Weights of a small mixture-of-experts language model, trained from scratch on English Wikipedia.
Training: a variant of SOAP for the experts, 8024 steps.
Below are experts of layer 8 (counted from 0) of a mixture-of-experts language model. Rows are named router (the router's row for the expert), up (a neuron's input weights, with its number), down (a neuron's output weights, with its number) and show model dimensions 0-127. Each number is 500 + 50 x the weight over its row's rms, rounded and kept within 0 to 999. Numbers have three digits each.
After each expert's rows: a language model's description of what the expert responds to; "comes before" lists some tokens at least twice as common just after its tokens as in all text. This comes from a sample of Wikipedia text that the model never trained on. Tokens count by the router's weight.

# expert 7
router:541505485563516539435486465478499553444519615525530567610470502443462502436560487560423500477546510522541544416573609488558386442484522477513410620536493389529455491490452439551529517504426511522499499469524510485622457517470498531561511460547477565563464478456423497423449477440430527448539434443439449523508518499565547430525523421527466566520525378480512531480520531557441599470571
up0:491443573565490469406512528576523506474550460497469482502543503493476544517576569574436452521468414411546527410494513504519499518463444491412507464532459474474559398504506497531536484498410483514492513576529604396498409463502473438534401502459614448454549509534562497476545446522480523487521548570483462566529458609515450470492356506487477497491507499547458486560430595552591580514425
down0:501490495450485614504465404617528436561578556512430486515509489476458488582471501473492524506555600589511516580488415488493561477478511481473472465461556530441512394567462537499506591552472518497490590441573430614450531561572473505489420422501495577519624518540496515492425508420482484552531514577502388448438572459433478512517494504498583533460543417532476486450522448567468475488514
up1:486472591525436530550479545494539515509526555475518473477443471460427465524501557454529503535490524541518417504485508545418507497480524522596564541565499541428477491492563443623445480430503481513558416594499506514564472417545494448564499449387469585618483651586503441417488526475479472477494500513504546542497493524495530425523446529544469570568468491529546412516435503524546543468455
down1:451462504559461484429456452452437532518506536542476484541465501555442456452551487578532411470644490473464484532508519440550567523457473551543402488614474447497488413530525492570546450493418523468440499479461545456505471559530487435545469439506491530391496511413578465553487452459577450479475573529418526484494535421555518417466475422523491432476481427446450508498438533521582410495481
up2:554447495529470466478485525470535503472475476442530554580443576533436461517499460566447507477506407456382554464488562519483466494540431437521431474454524514564394548467566544478520455548578519538481520481504501498438442553492522441539462576449471456507524520423508530548590471523463523552503455566386489526435413504596455568490568588498501510524547461480578630430523581478548489551502
down2:439461544536603497498436638563452467396455503505595537549506471603381447427551555444484493450526427451555390491427578510527468471476494525489482526570560592511449539455549502508616425593464484504593487502525517563593527498446569571569558449484561453586539538527480503572480471537569519491572488541485496455467455402483424566593498482544553507485540520437443547573471558500449426513553
up3:593502556468478496469614392498438610538549492567565403561518510538533438527509551618572394494567447482496478493486534568532450538502477452507538533536433486526493472513549461410522459616487472524522508568515523432569551476533547510384461427504602429531496595610511441481477512529567511562570496512533493526522483494567419524590481516611566515538495546447484539431522568476511481456477
down3:575416442500606480479491419507406536532542462469520444530449541484521457523557510472574538568597514580490538432465531494548547449525420478440411476469524474593577461538542568479363592389514512484489480407526515439596499468403459494490516468559523507497521583486489417482504522519472492504498526539531636526607509552478552548514624534511553422485437505460412544459561538467482446450536
up4:509500440508381438475647495517468523431501475562492553549492525496491493506548412471441535512639496522533565498446545561514535535508505482541511465530551428609553520461442549548517536504493505502588403470524511552469495481560571595528492505423501514489539507484468429563454509432524506476550457452461583428449545513527515521510537568565467520448539500535479420560544561520451512479420
down4:450531502533489403495515465452436470544494514466506442467460549494453502523484491542556430546518578566418415481492523464524572515512554412598428527437486485493450475464548353489517582454491471399451472401478512401462479556525496598575614419462416482475462628440496585536570431399531528498454483545547545545586463557485464462526528516500478481557435624493492487532556500385481503543485
It responds to: Prepositions before complements. Prepositions after a verb or noun, introducing place, time or affiliation, such as of, in, with, from, at York.
comes before: " the", " a", " his", " 18", " their", " its"

# expert 4
router:557439550458458527519530460489459492517454499426538526499590520493539569578561526481494542472558505479470461523548475458493413542507378481472436457439488523576600489518603508424541505512549539545396425454538583535462416458572539473529586429486485521514676443442478473453524470522417451490535566494474487465505410450477609522488527532628517486481483542503405432561501527453470480433462
up0:550506502511500408542500510450540522468526541489481499533434566492478551541568596534482562523513571493459506467507477380464547434619474421462487490537503507486478501452544501469547518492540591584479500456485557522497504474437494530514388523474472535480477455441469613363461482544478564474497620483500567513500431427471546568521490491488493474468452449525520471526456491483533488529405
down0:469555530463448542454429560574507532568543479430531499410460516408461508478490462418479554467507501503436457506484523498551417487484641535474495475577481574395403515444508559460562497411477495533503437482469469611476458510448517465498521493415510514483489493479551592479471421407537536515585454497493472513463479516516512458534671579414565524549439572460568485416545525522461519478487
up1:459597562478588542480476458543484483492499540442527556445553548583476552525475531525615444480537495568502504506417503541539529490471411598412482524525492397444594528474500411542477496469555472513470410566514506454581524548459514539538565569503541480459511403462529462489430479489416533466435477478434482461502480526420551504521518444452486539522582548544542423530513575547517435502512
down1:462518487436529553377432574530494469495571517465582467497506555595657516452471554498545481521515493505416571522502498495555507473554490499495509523538485384588530504534474456537441481513552462506458501639468477509539475466580562519480482522468521474451473486511532466527464512502567485472442470488508548498440469591463518528508548424459482548570572414461583479504475499634523467571515
up2:499476548578464508527591491461542503522493496463528504597518492582505494568493504536511509399408555469407436521534533507518461563614562488510466394525564530540469518413556443585511545492459541492404526416517525490505521523479549501564522450444495431513450490348525524532493503492577464570506510607441420418556539467515532558458575447591475508455476471484478622517504493590472450524470
down2:366480481463504476456501461478560495489465438477471559541521538432514441488522488440582618455546459448561482496561504441428551508566427489476459469432493516498487537460563665476550443494510391490499478418445469489434503516539544489570485558556534494523535497433519576559507481489458462496463496492540484413539482489483538522537548530543487484525559442447605443589411387541458616521413
up3:464522480481494410550476531559561522512430587533518591547397395568540570366610571484529462456624452471481422494498469479465413502523364565442514455498470536610553461489417414512531441513496540450476466542579518470497485573507507507457439486455513547538481597506482461408495526503494475537596493483476601476463484534508536485443596469510460537492515526472414543535510547483520590588435
down3:495558457477507474568423507507450568611426544498613484550447446649549430509545456502505537473498481448611442469476481482578555466472479509504468508480488468485512393479528523522503582496474468532593379537540517478571503402513372542515468591482525495476518512467469440487532537581432554431503460553562470502544416555466502541367484541511517554493571422429551499544450468456547509507473
up4:433533517517524499493423479417442479501493405545516492534461561515540541388466518414499398529537571517450588487475505500496518511634461458535524539546587553449485524412532534583518572446427555490431496421429528608559484448542597577511451493460543580476454486465488449576475457606565414528522439479511543492613508385450573544412501530489433550582507546537519543483538507516471421425448
down4:461571516534519379521589606426473448428541484547548527471449499477461548519454418626555483521488519467517509478444453517550578511609436488532527486489505450582436496549476524535550560531489439485515523443450413416586434498512506543450433437575538615613483574482635486546602498497474528600499513514509535541423541601489512442441425448608537493567466482494582522482526548473452557554500
It responds to: Verbs and participles. Past-tense verbs, participles and -ed/-ing endings after was, be, to or a subject, such as made, used, forbidden, published.
comes before: " to", " in", " by", "d", " a", " the"

# expert 6
router:442409602563448475517564439475483415541491435499543475593525518527490536531585540594519492451476479477482477503548513458494454505488506506487436549499476396509570413458494545539503525493508530578474449514476574555560508512524526490493636456530522516571504503479509571548507498469417571431476536422460520512512513534499508495565522449613565491466474525430508473421527520418532493462452
up0:416518546520437473412444498473475521514536457469514541530504514581523489517565570561474413594444500501573545524527476522447443435542498443454523528490484492482467485454525475568595543523529492489476460415527602444550482512433485477403367480457594503580487455480405543495459520485538544559464549428447543593540464554399533579512527409501564529502438435464395462486481444544438494451501
down0:407561550497390550501510531519492528490527586541575424522507486487425628479528478532407539484450533563541543451511516501428469502569444555522494564481583444369515428523460516532553399410551490540518517520540462425566512450557477481512402511493493523451550548419471565453456523515535478478530452456501430508515451600543553500504597471527501487499583487512422487507508444471486569483457
up1:459530487540563523514522500570541596506532548597521566530514555546533510515456568537539571469493486522530521507473538468436444483487585495501466465502568583507532498424453468460517535439476441468422477459477478535521506471530504537465555463501599489345423525559385615493514592553432532419460446544553456481469457539428471436414495468463556473480500464445585533488447458559600514516561
down1:466474514477525555482453523504387518569532518490531430541518493506472529496499538535478424500487390435457410579535484529573457484563424424465439537429474547498525505485548575514446512550458604499562442508552532515512431547516604404538540493409474545561491533517470551572403523429558520559519559506541650531494456467497475491500472499510549503487494507519511481451555523541514535433536
up2:494495490505392511527574503493523426422451490502478518554518502484450436537493472471551508380519479463364590491541536504443481482502486550561442420473559581489505538474593480431520533504443418491409596553596427552562426525488527565477446537476531511533534469425520496415480507459410597627438393526482449514510542534527537556468638548587457495427471522569463612495519590448602471502506
down2:453501423483448533521458438407542518473571578511575616483489409492521523467507403539544506574478507501447463564537466524458518487481485435521413532403459475483541441498474613425553465519557410492566381444364553427633467508521483369466500525453436431492526528481526478451521519535492452439423523418559536487524512448551458437580484517532497489477494418390504524462463470476490467485604
up3:534468510459508416463520404577408480550562552556442495487462510461535488442672502457516472419566468443618463502447454527464521538499457505499465531433528457529531504471472437481514496453478558541508411539454487463425511476479511584492451469486500445521422581403386688498498513565529535539478558534522479452474525502454470520440537496508573540545601547417433494467479527459477370554543
down3:534533407467463502547492500560468418541492552511477485547421460500500517531432527468521574488531454488517467477427474484503561503477513543418486526390513528637497452539423473597550577424533560515436393507470540486536609522519531572507532595529574517454556495466470512488455415458546415567478537615542497477468450561464516539416518459529431482536548535522488500551481559549502541525514
up4:432426536583490571484454457549466579423503507441482495561524461488519429518501539454501462509467456587489520542473518499512534506567511412466452478511517426591514579498447588520485396476510542516492525489506425535521600465473471662555490604452459531480473451483521600483478391455515484459446548526560521519481536455535540472487540412462405511480487469447578438495460452442591452576501
down4:538473576638452484488541419484457448552451550466486419460571473509501555590520468387524459544509542536612582504547520490500443511440523546496507586508491480605386540563498573447480538565463522477510580527551483474551512472484481457543546495378461497493416497496520413563504469460513471521504543502516442514372473440519491463496493501438512592485540533552548414529517563397414510517476
It responds to: Common noun heads. Common nouns and their plural -s after the, a or his, such as film, series, album, match, areas, building.
comes before: " of", ",", ".", "s", " in", " and"

# expert 11
router:577443477560488479508465531526477562489475376453476525611466503577448540450621429468482511550575513465359463543609491443537416447507546503478406479490395473491469512468521501533523465577506517546491435476510535398575571540573486480573491516497415488529519470458479509594524449529501497492546557447392467475542527479434499601479510479512472567397507455434582536469515521403427614494561
up0:500546461484496426416521445448492566506498539515379456559482441456534545500661596472572483358496472593545494459628493525581580382402512559399487443582488465497447468499541519461564553534459514601430451566584577408464532532532603489487504586504511450486501540472488525543540399551453506513523428579444489503506411461514520524502386522504527528485433565518466442525563496547427537481540
down0:570451642463479498451569469523564533490535497614530476488482532508438467513413540545575467512511578552510555499522496537496422537507497525426452495496488480488501503507464544448545366539608692495605453510424486517427409403393514447534491448457482474558576537447526462512475571477503466522425549423512557497522428442439538505500455566576441546559507528529509499477512584463496463562539
up1:472514488567543434570428566509593431546486520519433457443572539540357544571530605494559537579556486519537427522454550463476474485442575373559498488553559503457477394475456503419528494609535480428493449470616516490464486525514465514493523495441462488508402589533457561495517520530426448447502479418551488486479493421452505600442553538582476468523374476481523507444441497547507480520508
down1:480397615552512435526470406504628423436554579453495558579504461491488450479421564577529491502490502563398351489513514504501428485482425505529551468488515539461566454453554506583404384491589501425446503522547547458520505520436470508430549530481535521499527528503527500599428522554507497515494531491483412473522499472551419478505485399530450501494527550487508511518492544535608539547483
up2:434521518494429535517551465522477539557503414457479470455411542512421432472511470538458450478514442545520492527559473440431477452528535415513486540507454585490459535433525462550510399497525456513453584478555579455495449531523513455415396541442477437570534532435491614432503469528507541482579497452444571473481491524526584518433567490541547526485504530539567460537463583429546546530535
down2:518419510409516516598417522527526443497520491513434479519545502577409557493484493547460566510524483486473507492487414514526414490613475497407507493450424557485505521528547460489541422464557426495489441494420437539488533517481413507549522443421538597534559512558557477562570389414519513548463489441366472550478450519492445515542474454586435544448513473481526505548407531517551476461482
up3:552432582552496504495515481488542529420548408523597500558428493490462424504548474536497437544522511541458449497515484393470567476478500554459460440465506601503485478575392439442503413538515571447496521486511487428559557571550488539505496542441519455481512521487504390472473470519461456561506489518487418427429521461419499507546539588603545592515540552410504422560562490526502495542436
down3:550478506443482537503558545628478487634427504497579465524451559558510400592521487470518476520468573568503446533507484508510559516517553530557476566570406585501448425536553446487503512508514449496403545508442526475554518501490421440498461613452525457512428477531493398534516560505494573621565480491449522454469476491449481550489553516531495567502537521573447538457599471582418591483482
up4:471562519448477441490493416527507502460543503496584499519507514525495506492431444505425527522528508446436405586497531490579647424538537493456463480507566553472421461477575515532521464437483472488502443454584486500512479483545513439487515539485555389541465520517494461451578481408467497537556530451527574473430554404450540545537463446472506494503580543498560559493549565514446575561500
down4:499504504500493554517482577503510554540575526584452550498487507375485421469511472612453437506474475435490553545530597520535498463473452524624497603431462516536536562460506546478475525575488440485505502454383489581524548508466497468511539613491497509502467463488519544516514591487499462534595486501527474558450433571541550491548531484466595506479510457433587491534525452582556566520620
It responds to: Brackets and structural markers. Opening parentheses before converted measurements, heading = signs, list hyphens, See, and cell pipes in infoboxes and tables.
comes before: "-", "=", ":", "19", "born", " ="

# expert 10
router:463441568543550462639565461527508444575481415441555454546450450541543512558538450552510560515474606601547424446524553473454437447485579528432463559491452518552477408575493587562552538420486469545449410514528499507468571480595532467410534440467544577551434507467433441488529467393458525426462435500466446524495486525504521440537476510552557446511541516580479465463542526454479514527505
up0:507493402487502432486463550519473578455582579471397515490463505471563543528500518482383501402457577562486522458527494543479467497401433462480591531581518448521540466408475365522514466484488497570564465534502510492489491443504469518483524555435505413491468504490587466553543493433491595478450525526496388618464518571543565512478441503518534555480505530479530545555434582518543514541499
down0:463554664560487572484534662460445590483554524505563523493557434549503479503485431501524549504518466461485482568529451480591536554407517543477489448516408445496532522578508542493501462490483579499470529483551452572531503414518468471511416530529474472466530479441603490451465532457463458473497526461526500561430490481469416521548480532429508559503508551535432582515493592547473524448355
up1:490550519531423527466519454539552569463550583598574549459512608491455579596587443441510499542471515508520519458512449433420584430505598474555497512454509522493495481508542557546408486439535522494454443516523465548528481481517508491557405427531552540565533450465627523465505451559534522494378433485586478577490422406410575492475509535521464541432564492473564446440482484535517504488508
down1:569470499555401474464483505536465569438540492383482504483414564497504465486527461519453544492544559614517457539481442465501516419536447517604498554443456427391464591498552440571483449428545529440554458324482473494504409470585516460543614424411555502500530559525539494559530504550513527453545503525613548562439557538514504497449526483541472478446521536502539454517568535579533510460502
up2:426531599473424510405432541531606419551474529476516545548516523541575429536515495563503524456504490504495554478555456444452518529456504439542497536511481530464538476529535587513496519540545519452470537528546483489568535523450484580515533481529483470464564460506592519513494544454419463462513485493501428359516513427529459555476476556468520540423419496361474532569577493425462549369420
down2:498485503531457492496429492513497470446444496542545444499411476513559473481484504539423530526554517413432516535565558344520469567491449489493483421490490403432569572490465541495578537551525428472541482511462523418521462502540555532476648504490456444492498475472438526543489538545460435507405539476574489562476498541480510454485487560514498454483500621491524520424548588466558469443493
up3:558467501483477465518483472507476516449516514550520454442398455489427465574549583426567556468502583479522458597505437626485535532494432511466487527458452574474537378488475427573594488470495492520523435453403528460543393502579427520473421390478500422536474524533454553498529469496562507487438521458537470477560509500423476535450493441396454523473555525544515550407529482509612581583455
down3:511507481444430508443563512504423479473503535532426422532500551499463449595443496608546470429551577428561493537474572545494536494524528496457437523448513520484468453506507362547469524524469415470440420524524550409530509478490507595484542569441529461590483520596460450555505423528447467464425556546481524521490541561523469517466509423548393575510524663499477536451522474544600586488488
up4:530449539490461433557556530501447475524529587480416505580496548475552535504548517491496531594505510463490515491580433499578463458538580378428510457511510501579458503529471534536518476488599505564525499470505431587551428539530518550467568464428499484548501543407483554434499450505518462512548412420522543579489585424514529462474442549612555588514453428514525449478474519501521431468570
down4:614493514435538536555541489546471501469514462457549530493453491562602505441521453497496482552442518517579514493464524506505440475493428527507460483502510530471426421484590449510532481577418389515472422480451483521536439512474527488457507437520479409470519507555450504632501506427524510443498454503485530524497509344532343510583573554571397552592457434472483533559503489422486498492441
It responds to: Place names and years. Final pieces of country, city, team and organization names, plus years, as in United States, New York Knicks, 2016, Kerala.
comes before: ",", " |", ".", ")", " (", "–"

# expert 13
router:421466497435462529525498580527545423548489530514509440477541546529566460619528569519481546558439542424543503443511525420479495494517546493531489556435485390536493561514552537472491509511532488499460448596535596549481469408471479468503604530495522502491507517463570506454539466591524531385423512567423434470498520449589517454461546520533425445501463545544526459524508599462503527466523
up0:546564443500496580587609510590594485567421514560486401634532463562583484558554513500466438411540441492494506516434529437497598535542557457431544537547441489483448521489579521508548557538377464509422461552534579434502504470474490576488614495449482400489450495425516476534480456555561539570561491556465495554595357563520412403483400502522490472470554475526446489492508555480542453549473
down0:594489578552622458499549522499500491538561509463439559455478519456594383553557580535444438460471543529473463469452515514563420545483562588531467494413547464536461461471474429589479521459442595542456357532512477509509505547572553527543494590526503576541534511505477535578530530531549535504457559516525607591543442455515454508459524514513515456478641596506505408512415515473435536485502
up1:487568600507484454450518547449403441478538509533461522487473396537578486564503558500462537532469461491457449513395447503578476497518469484549458599491457536535600467492577526447473431422514483560588473556441539464588461555518569571475433508458508469514578513516470502516587501537426563451546538452462404594481444418542522529514400556478491530496487416411481452449530490534503559587511
down1:497441505521482468455461647456462489492556504531474529512415471412502476473464535492518604549475544498465550492443490594530536374498524515499543479538489503410586455604472460490448442509484555623554386511463488532591522496532531557620491431463471515469451505475589461494466504494535503489489486542495504521495514508477458466382590381466494490466452408473483508481497579564452470549479
up2:490461437459454584395554504444415518431491508441483512617543542478430393562545459438467483454477417467414472512566510481495560529528478550509445528521507455435464457493540466512504515491496497501509565444610429541565484614493508460544498564505548499489585381430484542415544461516465551404618455472470520412514584484623562520516549606540470600362481438558553520493508548428485499511542
down2:442568439594425471478508551519500506489551520518520506478388457493466575593457523499508598502558454522498474530470484516462570475523497561586536467542582528387508537615505527548494521468517552457509462456500643456526421461577582507559443513475455548557559518399506590584419441419507433519547512431600441475433531490535448566460522410471475436528515436486504446454439451512447554436448
up3:451532535541442523522519535616430486543486467556552606496524457481412465495505543452469516550470462452516513530549600516537474490522453438409442493507506506508491437460511429446494458502488520495531469497526590478488453486473479511480448419499530439523475450508527403455481507510407504545534518511538476461495535429520453569489514564414556520513493517462420535532519529541456427479452
down3:485524547517438515426493485469429430561481529502488450543500539463488512487468506545441517527473469536501559543519488498466419470451438470562556331582560522545484447491497561492470597585539453473443551454412545554483531539476528533520496501539441604562439525549527573453537628425399463524513523533509475544457488539461576468497444538469494531521503549392430502537411520583473395461410
up4:585503509562433414417564557512560500512512384521480502504437516589406491537489457517582429499508556405551544524473544504538479546538491533510427536525465450490472495455480484545482424444551469501468448434529510524504505497482471495482506564484480384496589428506542560600501474466496522581578543505472492451460450478515569477438519422511511512434550366528522455462501522557512541433576
down4:547423485417512463481495497444452586442486453411473547485463524584526543461442459485528404521434420517541428508535461538607615479526506483442462565467502520510540542452437462406457551454520500527547495433539506496455561448440475451521503564471532442512465495463503511538455516510508485482513475476494430498365441542527564493517513404511461449614463464559524557551481433532467446532501
It responds to: Numbers and quantifiers. Numerals in tables, statistics and lists, such as 1, 5, 112, plus counting words like one, two, all, this, many.
comes before: " |", ".", "–", "%", ";", "ly"

# expert 9
router:492431528497483530497554550591463518530540580450517425502528466504469475521477453501520465529427569470440508550602479433537440533421523493635584505495440488445474526528542512537543516526521511567438447481489495505536564413475457494493444534504605479583565427441476425397564475425439573484575578528498446464518614473476499466531482464440408489475534440530481569465538585453466551521456
up0:546448582522424464447482508503551510528513546458518424420519527450399456511582612541487466427573482488468605557557508506491551507554441420490463426481452479542525444567559502465472589492440475482542454471523584492454451496455552591461409524505542472523526470448552454533553430446531496612481548565454524482448567543499543521494456571503500554543532451461479561476542437538499499414509
down0:490584527472516409492609421533489521538590531529533505476397401504474521558447507545430500526509531461525567387466528518481508524517477486432599428509542498485414515484452429465486550534511489486578594481487443486590483472410447509436485502497495497482561612475410519512460457464429527507427551413560540462440523450544529484457514509410561562484535439528532468520500560557486453500499
up1:484454607446558552515493543414452555505561500450552559592495511379535534444401521463440564520572537541555456481428485543469499524500615545472461441561531495532570575461443519482525456574498518499521509545514460352587482466541553397481478519483524521520451466497544532535451436535409522435535460602494468501542446435479457507550486497578504543507547490526560519435509523496552613520526
down1:481499499561508456496409511563614511465518482464479421502528586519530579522521497560412476529484557428522565589483512539532473559455451514472396448487546549415557556496387628518552427519473547484597484448537561530502621496492418463486606490475412522531455566495495362517479571555466528547612508540519557487530462432512489531529570524562521424524485496455460523442454461542507482500491
up2:447465397594405573470552391482524526498526461414500502521478487576419411483548522568482383422454573494410540512485562533553546551498477521561442382523550560463510431503535516510492472488509435519498542482591483498467410527476509511472525477515439519533461439461523482502538537530589510538531470535440502417407588488526539529532527552496500506550588487544453505559554601573400506511515
down2:510534566423490544506454469501430501498443548551375574436513499534479525503431532488485535484483551523505533487442543492488487470413514492495466454527478527420539599576516516491489513484624500442573505490498492386527473543559488505558430495584512417435550432557474481396501532518450452523605533503502411547536463507585495635429458505560542444531437520475459496458394535553444562502411
up3:525440487557470524571462487521568474488421551461441484513473485508533472556539461495438486477539450495423458521471465498440551556496480526580452495564499481497528553433521453507504484484528629457408632445580561547462565514519526553449449510547541445536502592407462504393452431565420399528530599572497445526424467578426496480520481517521431558485451526551484536542515511447539493548515
down3:513505479489473456462490516639431493450414504480627506552540449535496494498519517454531471527596376498584519540531514537556554450486573460536536459530441561507460451475513540505475626496579567465444476577494452409548509481572602567465489562468560450535370539435444487465568565603513393550525517587523539537465458480380520517587421455504497554420504512494513554502469563450441466538549
up4:521557551509518390451546573541458506500518427479571498502551507492622482528398419529395510529531505472594555500373486541408506465450526387474524487603427503380504506492421537556500554428508510571413448527443443504533497537519560469536429568490502515508577628492355601589558555487495489554565545560545578491488504513526460529500522465449524464479495473519494558439484481481489564445543
down4:527419448517531568543531482461539478527460521572526451470529485550485417496441569516442574551522526512606501392488558552508556519459492514478587488612497465434401540494481463496507468430510400452532570371488503479484523519510515502525473408610559482526486532499498470489613528510439451491533483391456544552453486628505434451485469535507515595580569501562567489488496338456474461557568
It responds to: Units and numeric punctuation. Measurement units, symbols and separators inside numbers and tables, such as km, %, °, million, hyphens, commas and en dashes.
comes before: " |", "-", ")", "0", "%", "2"

# expert 5
router:459447468506461497680451389562569506525477562554552448462502493574543432502473518470506465568572531433451513513552482489491408512558454551497559435508474545560479535516442449476569542498499525572494482467521475484525503575553578477487469497479526524572436514427488562493440499508450520344524395457461427493483396472521431503482530469526512471455501402508529420493572546415554505429489
up0:580576525542431529499527545587584420514453510523500494471383469472584494535407495568439376471427518468486494495518417573534454556482554554487560517506485448492448456483545434456553469480430525592513397461599453513546619582445536455576474517524521510526420464528503486489483502395565544518545537526465454553471475475504415490511483449461543517474489569455588556440427537523559598475466
down0:592582547410490473529524533546454435444494509567508600642384470547532574481562478444465544544521531506514473535485473486494557551455502480474418408524482511532415453538471510451592516499461563441564482538420491564437525445398543520559383533525528415514449594526549496568524555545557492486498469394635424528476428498542405556475431453458508559528469505561404452466404537517460505411609
up1:418446570499552470486466503504402552491431544511492453484501440517528566541499469446583570509496515448543475534443423494373482575428489561536535470482448474518478564401524451441495498478442512520511505534397458545504350475522465508539434533524442665485510589556527580511462502479471518437520508489594472504475413527547513496495477478536513500539468485638517555485535499459544554546474
down1:449536467473414454466395470545534450358497621441488464503601410454522516483562514543618559488510504533460430541506508508466525521501476504513446496556504570505469351399575527528398483485439428495522512488503501508511513587471484443541534491452462625517421453533489541488542504549528469452543558599502507507469503487438588477506505386444415460546504541479552490556467476446460499548540
up2:518501518519479506524518496462531467378589579428499523565599475572473419608462537502544485546562474516402493507515568451511513526581567475545459468493535511538458541499503607507527438471587560459472523500486545469406486522360564537500536536488406499467537449446477578547499462407459483553543498466476491465491510473548539510467508576510616522405458416487454568473568542438497540474594
down2:504484538515454496457462451530431486435559561443498508507457430488488491545440523522486519477519550505557588523472526593457480555557451487509518446459503493485522605425527500497535503499537436416563408489441540528551449522491440339556539549587489494526506411531527475515525543529566489529583407442475561466450524496540545532429473463570508409501541467444523565450443495496613526559565
up3:442479457561525441522503440513499525480538514468538494465430485632482550534523510458416549456459471511433533397462414569498529580470576528499465479509426491618557541464517497444506475488467523508631588555467471501526400475462507506496462521504492574470523482416375461443538491498456414544506484485575551558522488567568461511555468589466425503433556547516543470498462484430639497474563
down3:510469503482446411454589559466512491399487504522476421572454390508582511468452485477545545539518510592534566467472414455349488445529476580462412509458574514503553469537527459488526546486571472480636496463523454524443507498491561454509580490494587524525550502506524514547521512451433431498443379425461491514514442490544509508503463537474512538539387430545479559474496552560634508547521
up4:440607544511530460594429583415405628440510517529481514441487424454498514558533446535494544468487482485616502617446476506368539542463473493470570552559480445502532470494500390494411508482431501453567475554476480481599506484494475519421549463484485520581464564561492493520418426531444498607463428544489452431394541527557513592418442563497491513462491534476584519457513544500507560420434
down4:513555476515584428516539496398570511544420510541520423534555479429472527499419554473556487519475475511476591495557465452427563443538510599517416532572473489532575420596551456494506549546505589439555526443396481500465568633573469503499438469515548500529476443575441509458518587496510486567487497406518566365507552482576369459512590459525436526455517504506493504521519560492543535449559
It responds to: Sentence and section breaks. Periods, line breaks, heading = marks and table pipes ending units, plus clause-opening conjunctions like where, when, However, because.
comes before: "=", "|", "\n", "\n\n", "-", " The"